From a checkpoint of a small mixture-of-experts model trained on Wikipedia.
Size: 13 layers, width 256.
Experts: 32 experts in each of 13 layers, 64 clamped SwiGLU neurons an expert, 2 picks a token, a softmax router, a shared expert of 128 neurons.
Training: a variant of Muon for the experts, 6241 steps.
Below are experts of layer 3 (counted from 0) of a mixture-of-experts language model. Rows are named router (the router's row for the expert), gate (a neuron's input weights, with its number), up (a neuron's input weights, with its number), down (a neuron's output weights, with its number) and show model dimensions 0-255. Each number is 500 + 50 x the weight over its row's rms, rounded and kept within 0 to 999. Numbers have three digits each.
After each expert's rows: a language model's description of what the expert responds to; "mostly gets" lists some tokens that are sent to it at least half of the time. This comes from a sample of Wikipedia text that the model never trained on.

# expert 10
router:515485561544435529442489546541489472502541569506489413542392506616523520581540644511457514449476480481477508452612495462465504525543446576547518511471459428554482471532522433514567513478495521459445433533529538514486501614512519449480573603425473521499465483474419539430504539486480625501470533533536508451595440520577562435478472505552425454540629500473557475508513489478417512409546426535425479515462528418504534495492394436596407470538537504542620515470450539517512573479486606513472496459466504501513540472542478449427577538493536379519538551525538453505560526451555548396431446489512550528423600520493514529507451425487473494427496554499466531478444374449434507526475498531574425509429472502478440543483460488493499539514493357568507527573555500478449530460456490
gate0:561527510464435454489493467511553503440485665454485490442445472641513569596561500542481492402489541446362494478508512523478436492425524540517527481463532514458516530486458471566579475514539501487473485581509460548535463512529411512558547561445415518443460507406511529503522509472442504485384442437581645461536481479533496480597500565502446447492469485543445505528527532555521472575517491445510502602364545521472503439508583476628556478473451498512530452528479483416515551489476513539366544499470493494500422422505496576501520552476610539511550522534522533426550522546583542534505490522410433509445544520462503545544436497472523415396508462534599558570615473523482521498530428490491462527548504474520446460471419567472449393540529466491520525455560486544544513415516519
up0:529507548535525477547568448490480497512501576410480470416523473546561528531469480597449599461479509499508395567474465523402466450457513522444494474499449527483528489514495526489523507549473600631427542530542428578525419553555482487604546480510537529507568493460484495490539487565461503459461424494512543474543594480512476538489450480487475572559454423490483572504395524528541517567424465496566554569401542459416479447383531490519430549454440542540569514446406386574444575465539522498425478535435485515454426443497509513437507517443509472524499588520454572477579611583551609540525421451499444523489606507484470471515484494513533432438532521509580538593593522445474479528465498470515585413584490500495446434466461494486495479457487432553514534440555526444449564371493502
down0:522518504475507470503439445443531570438523475549483532502573403473491453586426534429448498467588430494539561525547479512496538518522564479535495411485502568404414601546577541472482524504467576519507551489440517488425564525499406506583515463564509521513439530470441518518492455534557409413461506547477543513559490430482460503531439514533550467511502456434508435429454578583472433457477465568527515458510504538522483551492409631445481474406333494492487483542459612533500447475433428557441553550568467470519503510513487481554539455482482522471535434532596523503461531422517474487563568491634472619444545481574530464464517470372577460551400459508582471481443454538500509443510458560449523590483561440577523474516477543490450512422451456493533534521498502483529551528614555
What it handles: Function words after verbs or names: to, by, for, possessive 's after proper names, contraction endings like doesn't, and opening quotation marks.
mostly gets: " \"", " to", " his", " that", " their", " after"

# expert 14
router:593446524530401518450476540509503461540507565441546448503405492464421535475443621482441522388464433478464509480551472379461509422531460508524467444467447465560541414488531471474558502428515549540507471465573469486502469533468479511506578566477470488470497498510410475557556525413434519496498506497511525453510480472564559496543434552537420459610533487560557538579473522518509568491550454480531501575496433459480513478556521457522435644540511508543554599501536519452533592480473566545509454560431450455553554424507496418423529529467543411452556527603593451576541525488508588494474450484613469523436575487611466509524428554535495455431594516538487523481553513423497520523471470556566349487512468597551533519418470440514426540521439510534526511522468440507513542439446438
gate0:431462472454495508400463622445514507488604526499526525453465494489504546565534511434480478536430468553541481501483540410543561497481474480539494437477525424513502516488588470547651480443543507552550478438618533435493392611470491565399502457513417570533510540399471481506565449482491446496444516521486421419439441440537495443507391525513501528542558447595474398425464535496499517568528509551585474468581446516483504551476481501496456482615475583489492481485457441450507493534407553451529416562533510516483563448545502464493470467501494500473519477514449559558510503430456479605559486594499347553494530575555425526452416450491539404477548526534525443536636430515485459539529501568535556459454455550547457473544519530522530534537494483551579481426515524508513527588494472
up0:501524444490503555485370532511507520480509508431453527459603525378528435524446499442551472566434457547522479423495568473490551456578530483496518495532530482495551517467561568538567499502560466531465537454447639414430423547415458460432442488450480510579509533505433528549606565461494580523506490487510485489438487449540506490498496509399531475532436417516502480448482593499474491465534524529514531462603466559466461581387501427470372515536501543489482505504492450512457508532376554522489421495518485522473500459543497427488442549469505576466591583527459569526500495443557471516542575583472431381447511576514482536446486434524544368463541490564556508541509451541475482568504495575542511386573508504489463418541507462398553444550504550525530502526476446613541543597567459
down0:412483543565505482582521432515503488453429449625544559518526438487567497461541525457526538505405522464538456474544481563533532491487459539557467509474458436451468574406487534480482475370497503517589502408581506493515503580468498525519423409440490448480453477476443596615546431545492577588542507474513545530437485486443471426563541483506525500515604580532445478445541512508543550530513475535451510548621449496518521566505456470580468397669490461422513553439484470544541494482463445495515455565454476485456499423528516512486386488511543542493575500515517500454562601513513441566524431467487530519499434483439490476486475472592523396496560578483540583417469486499493508490491531466532466425490504420491511421533512491431492441489470634525518468524396467520533604478582589
What it handles: First letters or short openings of words right after a hyphen, quote, parenthesis or table bar, like In, g, Mar, 24, table-rule hyphens.
mostly gets: "In", "Mar", " It", "Al", "g", " 25"

# expert 21
router:563437450507458500429521556473596573584601570487552494661510400598536520459500528565490522416504473373554487465565486460488443486530478496472490495441462452516517467550505375425504506484524486535426402480501510542371486584468588495415564543506407526451422435610446479429566451494476557507532513549542479544513469495491515434522465467528452441511517526546467405578525433493430436481573520542425469594473465512606573463497488460592485507544548432502452506488418543430538509480498509524522462472432449421500579441513479491454569559456486513510620527640494513455570568623497544485378506455562473507504540499505560527477472479523516515445466501551461534493503405497554431500538482554502482431482487510550459494474515454538452498510536528519510527548551496460505540482463479
gate0:507521487551519471435387512507491428560582532435499478470560450472549537500544501483514474466557513463466445460592426559564444540502474452548506495457447399535497463539457525419588581381562468429571471439596472519414576506514552466509381486544533453475425459566559516539505562513506528420427489517501525566465379563450503438510538516523531474555609478510516501436510594518554478518555496504470432476521482502540638528540499489581488533515600410609574479554465467501480432483451508525548475528446499517471613468524493497520492510410553451402479442586427512421507485542403593513516583500471455463531465498465478500452566475465567475485431504521507532469524526472493433414529576485577431506502553500452567502411399520514541521604486440486507593491531533467543531548526442
up0:531468410515500587413517506498465448555593553516441589572552501445428424574584518503526475498475541514439399405554449502510478504513479492476557569510500408407523558592535481509639506418522495474458464396472478532452550485492510510509460594599415520508405516583516457468585502462488512435472530490419479487407491575478439448488540531483536514489499410516525511522551502537652518524503500464465428570542472555540567491560474483555364509479519549503552515461429473480567531613477531460531499428489467588457513548460438473481460514515531528572516404555459491499505561523481555540485476607490503468428534434449538466423481363505530542553465533511432557451503453511465450462596509509525575473475560440448483458522498431492469516478463524581472481528493446490536591394507476
down0:468454453422469459547588617462561519531568479441485582539524588465441508511481491467516510355441462505528478472535466546552519522498465429419399546532530530423454488507457575506492478430495469522502501539472502502532482494538471528458500538508419512447484469499450591466498557561421509623493462535555523462522457550486478498557505454509468558540431523479487451450466457535518495410445558536503447517416483458496405506501526539587539465480450499465523408505432570576540462566542474555500614563406428487467526625539626495575551522450539491429566506467429418467477520548472412500493500556483539432485465514489478451472533520562599465519484490447411463540404537525453549481495575456405474502490513624512535428527537488471484608519527494398532533504615591614487545462549518
What it handles: Last word pieces of foreign or unusual proper names, such as -nia, -ić, -r, -e, in tables and lists.
mostly gets: "nia", "ić", "a", "ș", "cia", "u"

# expert 28
router:581498411491465485526515593547484590538581578481496500479487485507511488516549547593422526478473523468526477446558502497507451442451462543583516485456465425517575445533504455460497509534511498454397436472523371506432532531493496486483587506480474519480456457549457468525494514535497446507568587534580580553547507554563501496438449438528456465526531468558595460608489457443430459496515439509510537497506484427540499471517464455524489525607540595558516522439498492454531536512428549508500468412457409449518439411520447428468547485387608445425594550557521508497491518493603550466467514490487436451523486538525599454431498466582423517524496612500430534446447369527522417602512534530482499451477582518477476570461447454555506584496480435522569415560527481424473632427482483
gate0:415486494467506540494536538606508540590619505518463503527549513434465432510479497443436605527513516555516474534551515508480607448520440485522533502425486463532434453485529518427495553483514520441449503479555514469409533471509518523556439377528533530461498492490480450554525492529536493551616589533520537476504444454501487557439517372484429513546427449553494548543557596490393456436483518544437506470516468442569536481485451412519495467455386507553470574512553515470517534521478473483476550429504433506634491445480496504387499508508421471436596527398492506536461577528506436510512513509432515500389596499553532566574546530580447507435498485504444573424461456569503490595462473645432537516500568606561477549514482439447520495475555563490520428497498512477539398456539567
up0:503519525430505458524510579494467473568619487525430472510554508469460431491429493399401619511587533457478549493571496480534522499408463512563467476475556437503442475519498535461486615529522518481538523349488427458460487479529466445448443380509530536498423451456499454577535533551516519511548551489516463484453489495524543536372492387520383496588493556451466525461513501494300458457513492536520457442467576458525554485552439483536464541483546616501529509540535534495551498486484533491551566530486486457545547423493514483444534487461598455517486453422519548537518542468475487486517579488474448562518579496557459614543584491550544492481513449558517504437507499501482386560538466577524454650549511553492504500547522460504526513474551524495433461542548405402484406445485496
down0:527519475514485549407484476536430530571479501495562462479584537464529479554559532495417544592549481514537563391445475594501496511527501372492563440480586472553402440539492498431504484486628468552488406459457548506451571454582530476534500513499589569439526406410531356462494487632567630546600462482509483453522531552518404529450486497488452544540433447520485527443486465512493500494529496463570550411582520519477458496491462498516411455444477538522516453495435576433511529442463522540479478539504481549472530424436535545372535539555505490505532479478516407466456556437488525518544430530525560503524484481483475553495543550555502546548505583528571541545502459439498473508413585472503475474513478509364474509504530566495501450390517448445409556510432598538475484549500516
What it handles: Common nouns and suffixes after the, first or ordinals in music, sport and media text, such as film, album, chart, round, 73rd.
mostly gets: " film", " album", " Street", " music", " kg", " book"

# expert 22
router:455478430508469506493596492588503563566602554405458401478440471479573509480482476568396547497452519432519548385496456440497452516532479495507558502409512472528473461527406416470465491513498481604452459431585462500474581549426559458477548554446446566488500538483500574393551439471510423474498539585457452486490537516484579530378499443566458416472501433482495430581481421484471517495633505462509471534478413449560535482510399503555530515557537489604539584487503508484538508474494515557441548439428440506553450471492554519456523561424540518455585491588502435494594608511589469481471535406544515455491503483507532573449459518487463524421487564473462520460475507480409503513575579584555473461502469537575469579446431459507516533547553490483501448519513500425500567463474492
gate0:489553462472452611484488470477462592563534439439474381524551422420527539494422428445454584474505501511442513441572412488465529544543493521495442511442457559538392512493538524541518535492536535533523516438566529487532610521433476411494519440541548561378517546422529511473588506575555500469519501528441446559428512425531531478541446483613405474501498546478510460534556496455537554565513515472551449571424476519530473561496437487396424473471497491508555550524460560516464543456445539492526491506464587478453514528527550474532495461484481568429523492427493493501446511496531592453505479448527521517474481338547496547525468535560504517447571442472352633544589548438490526449468494546506415569471474595537498506512420551451562480419564448530535577559432567519483522445465463
up0:444480580490473530481505448599508555510512482521496448514535445359576506553482364501453493477534516432564521517544443527393484516581518459576491436500515543468397476549498542457476439502477463473578556488503436542506519511502423562489528580514549598397551452512490460526496474549543460512471415450424565442401476549611506494465546493559472502464637457405494622458496460514475566422548447480518460614494474511573505498439496488500435452542490453467476580512528451530535547447472528477559460433599505470530436587526455512475434478538514525533612555462500458562469491548481528485438481423548632480485535502495453574528488452543558523575580488471431535571523457405487508554509496545510397565503492465536484500378520530526453463555520408534438594517476504438493491513475496
down0:481487529493498513511430515430468532497518561426535547583602426494542466463498416460431502533485512534522521389483514455539527498520487379569578505420493508550451484486456473594498471469582528461529444427456530473551535481524586452490445562439495496580431440510371488526501550596557518566535518422541490504448563436490432581488436538521422445476485523611484454486530491522533604502484544619460558463440457600445521518532519513441445484645518576549310551518526550453442531529463489451463404503420593504522474501423594578508454471566500506483517459491583508484462517384505458503476441600509466464522535615488524482523477492484476540448473485462573554540520594516503492472497570541558497499436513484484475499500490499440552481547551519476457408567513509460509441529511490
What it handles: Middle syllables inside long or foreign words and names, such as Gal-ile-o, Ap-ost-olic, Van-gi-ya and Cerato-so-ma.
mostly gets: "gi", " Mi", "omo", "rio", " Metro", "ni"

# expert 26
router:563464440484513573468478521492543486570638506509435478549507489479422517605477497557495509521462481506524466344541484504467398481535438500568515460426536477512507470617396438491574481480391457531448436443498529554456566540421502440487568554507407585440529502462466502407581444427539549520538538529545544584512501511498584495545500514465498419568557460496534511540438429459443467486508491590487517484520409490587528489541505436525472494546512526586487602475425469508464460403464531538494514396526384516540512496571472467469526550534510477441582523532503500504618555458519522467475462471518427506455518456473607495414486435583481497467493499585489472449445444504500426560530494584552547441440553563549477455528489451598490586463557467498562457526603455450447551463483492
gate0:532478547492523495493509534413486508544542479496466559633456547496436504516507474531542520576479480482469566475531493476460554496393500562475509530523500461439430426481513390514494552486441502473434499511515482596501541493490487517475509443543461561437631533518382530454547379487460519433493508533514510504429507572495566472569581523487527504524546494568416460475460510516522576506508533609381494468401439458500563564540499530466457442640470589544528510454534546399463444510443494442491499513552417513492477494477538480419412483471540524532585473450513608496544648511452472556450591523551536499469540464456595557518518473484550466446493402421474489542475525439597554532410538477501499446468536524552445373548458494539517450579503541506494528569498491462376490394529467
up0:462384420620520500512469535478448530556573525475412539510490486510479485558480521516448500618509519548499601539491596547498524530477352488427610512488396524475479487545456515484443422509451506482433503445480512554469527450489469432468522473486521573318485523484421492502569461508539486439449500576498559525487529506544646468545561431516563528459495445508484475508470521541449492499498535502435437506577553462534484607483517499528439463624440524574458421482505460423451501507527430460566506500520491499556519517519485508427456419464518519498520427444479596532511491603453505598503580411502454462547473568498619572499434421465543514491497546510514443465540544481596441509552520476517485456495563512372464525501546566579552505602451524454570532490456504549459502487454508
down0:555555499512528502425426583504480441478579458476499441473594520533497463410535473476572483487494427464505559462556531582504479478525535526512487458634415549425445528393527493527505573544504528483553446370443568530563452356498499569464487515552473437513543507576575517578427449405477584534515421459462503505535519628459585493524468551410508492457495430558449573492485532494569508584517456556504528531434473511546458466524465487604399516501476563505559472451574496482494409543461460523577452491463625561499456440508496488488475498494527570532481541471517593484503579524459479464491516611508594568501491525481561462500476405511501519550506435486456548412516470522518457465512410436511384602555488496531530494552487478488536414493467517444504513442479451511519442383521492
What it handles: Final pieces of words like -se in purpose, -st, -ville, -ton, and institution nouns such as Council, Society, Stadium, Association.
mostly gets: " Council", " space", "ville", "ular", " Angeles", " Society"

# expert 25
router:473413452414502503452557538519556493513556516499429444558459476573505545437533511632478518466483485459456491501534373399494433464578473547549570490473439457483442406545520460416507505479545510567526424492587479587491497552463539491496563546453437535464448428537484471495481441549520513474544543518478522465529493614540506487453476508500477490630515508583494427490454479440507515528541506603424462495378471470573538483497515380528478541548553497520490584445416557432494557533463535492447487455476526545553538420533470524398492495507513471435527509586538454466537544603549543526366454476496435496468533538539474491437489495538523569462516527597481519458489393537495551539518475587547510461422544562608450468444416512490464540608458482516519423649561441466521485446495480
gate0:451533500544426389445498492546578499524402543506536493522389516484505515494482565410514569504552556549518498493474442497493510535417461522540443497531520486435414517551614494518532446532585565507559484484601529406477466499465503596546489534521484394536424467577469529548419570496444504522599380470513494445511510530448381560517470531525532513525521495508531564497519490351450505430549387490512478536514443502503626428470555472528455529602407529573474539501450470423504448555504442436441431483507488524518496496455478479547493532562501483490468575536555453503474477571544571568490531431466551511428486346531502484440532576491549478436543499427463570410511476531462504491585516474488495447565586444488532485537499520599491547483545536466414532625567486532483518472471467
up0:451612469454437503481455496492545446609441572448515486569485523519403553490512601454516469419552488477458515522485464489436590543457487522513535444517520426494435433604577541510534497480551592593533420467541548521444497467404501481490485480519431506532486563516521609540493514438521490557553454417434483452503502541453373549519524525483503412520525448526481491442476523435408421526571505473572418458536466552519516453519400430474450468594519541587407594598538535416517397545442476493508420531546549460545497509584538518489453477498451497499509546500505476439452411624439529488550528497519527580467491396476547514487448561559608535368549593444535441477496493516495499515535500556489494472451489467530531586546465493474544440434563518465537560558548548511479452485489515
down0:559565472469582464543404567547387568517527607562542464516478531447521445418581502413498605524413582515419544521621501487504491560507539429578520519470545532530528536562498498485491448472423508543563565465481431453389455513573450480620375504589511470599535500564404479482483514549541517519538555572513525514543543559561522563532489433493608483419484469515488444467531444541543418493479539553515511561471447522477493486486492525479467497543487469532463498505492472472378471534457534548562449482494413541470536482546472462559491470549479513485477497464441550515454494511381483491532459398522477512470482511465537433519433494426558466513566445456462596446488475492428500515589508500500501415455445443488477527581455440571467344533544537415531559553491401445493493505529543
What it handles: First syllable of proper names, often Japanese, Arabic or Spanish people and places, such as Al, San, Ja, Mam-iya, Dh-abi.
mostly gets: " Al", " al", " San", " Ja", " Se", " Har"

# expert 3
router:559407415498378510498600513561497524480565527431536512557521492487525530527491599454407603473459487488552577481551483470458454453477487496572482471459458421570545460517491433510513534505514501505479490462496474510417510520450535437511568575443451537459448514425505474541500488507501478560487615510574551491549381484507498495485548552576446448488502394572570422470488509444480515492547474493483410578505458448540657541602408463585513509551532572533514552532419490424528502463418497486402509492441430511551513419598428436469537524410483423501532515559605479516559547470539513426524414466533468452420467518502560553442445455483514492434559531501534568530487450466433433529480516573495416458476507530554382549477490521522398551499539403533538460490521466454473549497438521
gate0:498616534480455491497517543543465507467518513469464558492446460466487516549462530572529429502474544433543414595527465487467574538528495504613630444438435506464622400492409520546437460558480443581547616482516439446533552464543543543492599549539428439520492493476477559522495411551518567533460520496506457491567536502496432548572473467473509493474518494561470564495440570582526536492485432546492434575521405429470403489472497508454560467509493607405515524565494465526455455528574492485488514559423490409511463485505550478530520495498447485539493469470541479521425582479411518516467386480580606439485575592505473556477440485489507545483504461544514499479495543502457488475548550489579423519418519656519459524517458452451541534516458456447537512547397615476486446569419560
up0:510529528459347405412454569522506499430489499478503530493428486533489509557410515614507470437479563488516446469449388484468507490508492431585521554569436476433638490523431521451408510442503546494625490432507485515522501479541494517510543537535371521540541499472530511527502561537515538589474486538548454559585547419478385559548614470515473484515482505450461467471468505569522515550552491538491430536476464518587469480431474498520477416466574496414556478459408523527436470469488572503413550571472534466517529471563520444517482548506569493549518457478505523573514596499510455590515568450516523486508517505559521517456533505523527562488447442515493510571405469466562514614474539508600500529580397606489449545480457382416443488537518461437454542569480472444486446496587546
down0:395458469437434433426552537545548418503377492567409656545467539519537462546515423514496395548457448552551524465422496473480506535463493539468458524498543581480574482587478503536503481427413564588512517498526498503440520546523422426544505565505462480459531480505500541479475638495515528413567480457474542554513503530462524438442495531474570487436489470487425545540487531489525483487456604548534527485382521547458505511474479448483574488327468534512490475537544489579557401503581470507502528457580500387477458498545556517597488521549452519568520519470542606465513519460505451453503447532488495531476416467526514533537399509537493511501442467404463533474467580541516460510546501508560480487638469565470477588493433514478546469540572547418447479466525587396515470478521542
What it handles: Prepositions and forms of be in running prose, mostly of, in, was, for, from, at, before a noun phrase.
mostly gets: " was", " of", " is", " from", " at", " were"

# expert 30
router:524487391502428554467548514590583547557583577441436498568572502533578481466565550556492517424532490513431463556556489504478487527522426634522535439526469482564572466545497435513535496453412432545446442497526503528467559534501601470506514543470411540460513486539433539466536480518518482518475524613574530544505468542527543577524462534546432363511530466487553530502469471406475514472538470540473530517445495415590594452553504399509486525523501515497516560451475484489485564431462552518405538517518459472457524452486421453473536531498471545498537517485553486439568535529557500457486531509511419564468519556511511578494477489513434538473476580536476466516478440446526471547554467562497398416422445538454408512436426351517382580598479441546470383538612474472530558450481530
gate0:534553473523424464447582532500561517502508458428437489453523467399576538538570540486555499535511497454483497455424550540528545584482566495401522465517501510444526460567557553523510601601446447489474452513432615563512445391520434509520575493522576505439501350499469549398500510533457549413559566547549480555490423434543559599525417494489499434367533495492535486457514552456500584497546409505484509514525487474499556483473493385434514503504508497452484507497509501462508482501461484507486491452474539552502534483496480481556494568407534527538468522496467455557520445489528460495478492517569449386498550458495533481502499453488413655551517513580441403566422443470619514558436538506488519498494528470522385445463571475531516573604437517460564524529573465407556576462463506
up0:441408474484500458549592539433429488469532571457552447491515531555527528567456410549506589534524548559444495546416519432562498464509490525668526500465440478563452504505469526522460525443585494593448529543432424479486576495479560502528404559542457499498539468442402457512548590432518497493447494512593469399520451554555512480499546528485548557427599587488546478587426526478419532503490532430549478487543484618469488456408540439437594506540562480466492443526528448469441485541479463437517549494550602456580467511472496458422488471511534493489536476538510446429523484415464502536485419476509436517523467496478469490524503548421415473586452514474434595476474641474508412519478478495496536523552522470526667552536567468533484458448482447455514462545467541556481510500425470
down0:535446497509603516480454484524504575553517478569427470466467461391562535524495576451525410553516488494519533445513490459548431481530490509565497435577533504525605356577463468384513523464481501433478445401543550521438471552468411435614524439455588505583476439532496498499477484518505483475420531580479573480438446512427533503462456477523554478501507498430461451498481462520570515484561570567533491507476512483507497547510551592513465495582500521478617542486527516500514561404476437461524453511433445458630506486486464549483460532598555524562502470468463502487485466617480505536513416471507491487381584333434625534525522459472451507519558543574421527536439513489446522579489425472513452495541510512578452530475404496464444523502523475588475495526594492514495502415559527
What it handles: Closing pieces of words like -ed, -en, -ted, -ing in compounds and verbs, such as long-necked, Crashed, Between.
mostly gets: "ted", "led", "en", " ground", " short", "ied"

# expert 17
router:568430484466525570444595476487489526594561549514483372550511418434433522553530605554513507508475385474552520449501478428391453502488437562465568448355492433528526445530583481524589465413441516543508478503538503511424513548506502478535534473481507525429473515472469540472502464506487485477475642503552562485572447505533553474487465497519464521595514496514543505513470448519432481462514485552565528523506449503545555527493432396490517552583548579523531528543447496470506557557487517558432450456524413466434542476527424445505470562467438411508504535554484403470575522529533600486427501512513446492508616503627579541553415445500465478448525563559409521510508480428468467485508422501515424502432567560533495475461497506515545600602498399512500418489513486380538539495477472
gate0:486517553400464541494442440485502508458485538453385413481511453433503543504495492486486495539492499441462522441553477462525511522472514505492535536393544495569534510560534446581500510528490431591419528513508529531460480504473477489506548403567496629464512541459467558567524511480450495537516525431484512549532439453609434356529507540458595630508458481497570486515450440496447523433645526497481487544536479504555488436451519453448451500525531540563515564510522521490559456558530485433363538534494516473389519512561461500495443513467465406540490448543493449460558457520566455365468486440437499560486527432523545426471543565538450440577529541451423521448576529544465444498608434475500488519482577525450460577542537562495500469630474410562482520582478459587615536484522485
up0:537465565512496555506464563472492483506449511574479478588533461537494542438525516459444559428561644503454630484476452462432489506509540483536528529450485451486449515521496484477613496498396541474441529592418477493454411497456483506473535450498501507354506605490470529501445552479479611477495444666507508505524490500553511486532506472520492514551499478541521439543519492596491489538510460452551521575394437465472571490471616514517481487496601490546520599484466457478430486541405466487507574519487510449475489579433487376488493555510550505496371617560477546517459566442530556493407438524491462520512511483469515455561566517420503488545482581498554486568493533528428415471451450568538508528436489413397524469610451488534481481521471412513539462506488493437443546475503618
down0:472482412487509493517525444440542448494428439584468524488526500493559529392488525485486489487526538459500474527493495472496497490468494477404417472581539567553538462501392479445414478561441518550543547441606571424564528473487503556530596432483535421489511482550541588523589540457441481430485456493463512448550402555419458534494455506598516420447452529491495508516521476572535532486498502508518434570452556487550579469479462459614625500503528490486585503537556459555502476455429445499592578510522398538582545441562452521514561434466593484504528431497538470560530494538495439491422503518456528508467549504528535465522536487387447567458621430568475561561486540505448538452569503496583595529545531430456504486427409573531388495534408493554423384515491524464525491489488470
What it handles: Prepositions like on, as, under after was or be, and middle or end pieces of verbs and adjectives such as rustic, crush, consecrated.
mostly gets: " on", " under", "On", "ction", " as", " state"

# expert 6
router:543517476567496501452509542513485528560551475445489458486473450540466571530532556448467525449536437519606449428569449440475519519536376548566540461482420470635588468499552512502560431465469522529457475493574520549461555540532561432463548577437522518466509488545405517446521479422548488500529555460469448539552471505594539494489464557500515454504525488503530514537490509400497410418504452596567443519552488420635465445537530516541361571558559501529516591521451480500558494466465529535481489517477486530530506481566433469425480546516517447450582505494552483526465512431445570474469407433519495363472477578519493543496427500528336463512542503501461512464483548467402513517520523520483487470398518550614485552417429427525505518525488506531627455553551452461442523395478446
gate0:540487486504501532487410533474422421502550415399490532554502459402477460527511475566547520443512433561531518491533546404507558474613469504545528364507455546493550500469518467546465439455533510488504464517524525534469492522536524471398512481467456526486427496477492542512601477491534549527393460504498499525512521527469479525428464525555521535553513539478490524495522399302513499556458549483530319475622406480636495517552541496492491521546558486456571536491440606552484604497430552517483591559487485589492513531492461518507427466483559568449502407482441537465506481472525514420443492462569619447380374503510485499508476476465486439479451466500500520490523482574415461514505511559518553422474514572508507499579477439625522554510575469464502468458500466493502546515560501
up0:543579489533393488461458557437498484494466412508565502555478471508485504465533577517514539514523507535471516485617493476482443509637444463533526424516488453568503445498601558461483503344509478576440526512557523456361407481540475561478482496526544456466510422562572494487494563464555450584545556447468579511488473454486415479537526550557495525503522478420556469561471487397493535560500500499475402487499430438563521492581528429467499575476554465499549621476461496548495470530442551432531510554412444519498559532425484481439453375493535611488487502486356556466531483391553467469491431477540580474476437523474455427517510500477597468567476517528497457486487510515455430581552484536540566410483570627518484570523430531526527545530536448506546556430455505526516510504508465
down0:494539550453538462450467516569557436473450541520512557474461538521469537598481490518513537457453496589542494439486425477491478499416446508514584471489494552496557645559500558533554473504598545514594494592579531557469498442463510509418467389461602463566457503497512498482489486532467602488543479510526481491425498491475582501573557513494487553513378467432391485545519549538566561492490493475494538504548555534539453455509545482427474498533526511511486481565485404402426612553518478606627513551453520413422493517475418511547432521563524481557482489476487510426471581449521436563401599444485599500430458565480474513526442453529455441577504515391530500506521387554519476476530487462410589529413442439434582476423491491492522529479438524402486459501471467506477503536490505
What it handles: Field-name words opening infobox lines after a hyphen, such as President, Born, Country, Personal, plus bullet markers.
mostly gets: "Personal", " President", " father", " Preceded", "History", "See"

# expert 13
router:500389533455471579477545577526548492455569526400488504549484488528505532507524505616518482438397482481518526457534456461485443496540466539559556524440527442539519474561489409527570448474500453529396466433517504564501567540394557413438539497483418547501438510531407436477602490485410466530525461540647528491482449608567547535504488455568475440562562420535516398573555498458399503449592425508525474560399465474542552476450446478612483486556507464563470558475344496483563560407472535565412491474434477467591534446499417477488532535419495523491558520502560531534558560574518501441419542472503432502488538527531513485451420446545462479496471592549506538480498487487553458534482539540531498427420486512564492463485456500495443503521473512549505438558524470470447528473481453
gate0:487478492456427579479503519542502522469519468467510561593491575537559501488533470597450478473456465501534523465498569486438480528473517460569545502531486455579491407510556453473548432507543541417514534426480514461527469446472604550504536535490462550523428468526471547493471432473525529441544459478483522556530444544567417466520503464473539493485556444539584494465574531396520558465611568518485409436458480536605459501424529516581464516563509405423454521491456479508561487454443491546355571489590518479561448538505519534522448514488479550522597492433510403457442545503597605580509635539402436571452529496444417544439418529493415418445478564487419498538427512465531493524555480461540485409532417524641489496525442508497505479532501595466512476533560515540596495455485544
up0:498413509520434521423544544558462511486517477460548519542508495535532466514487573599484487377456488488496500432513516537474501527533453447572575489563489375504467420531555466428493457466522586539554571420538491512446499466508551504507446476486455530519455467520450467484440429558548525547532433534546538454508499556544437406468520409458524519480425558581451500523541538441486532505594463540567538468499493534525438506457568549560459494589376502447548560488418505559624502434457450519432485496559569468535506488526492474486615461463517566507568474460504447478533525566504574479472584462430405548545475524503412442482402511470359469507495523556422494442497583435657536591527491456617584462534523500551552513469505472388518484476521493536435473553526501553479602503483448
down0:582539450518485497473547559569482562542468522502573565371513443515515456495508546477482501526449506481499479556620446439511580509483488503455583486431584541489515496466331515521487499487447520496495425478457518515469640494415461548445462574497446437577587482484498517462482522474469498622415498471462551462522463507368520439471493509410518468464391523509577600530441525485560492595469543524589534436510454480407580499474542525382582467515540523465462579579440497446542489463550448478510436485433466542499506525452486489418475485472522489552453469482442522539506523562485522516432512415541533541546442553642535527555490462536475499431493461512481476438488509472448510468564447478515594524412504545441519491533493557501585523521483545462574500467663479586443549477484486
What it handles: Digit pieces inside numbers, especially decimal coordinates, percentages and statistics such as .482, 52.76013°N and ages like 17.
mostly gets: "000", "00", " USA", "07", "56", "01"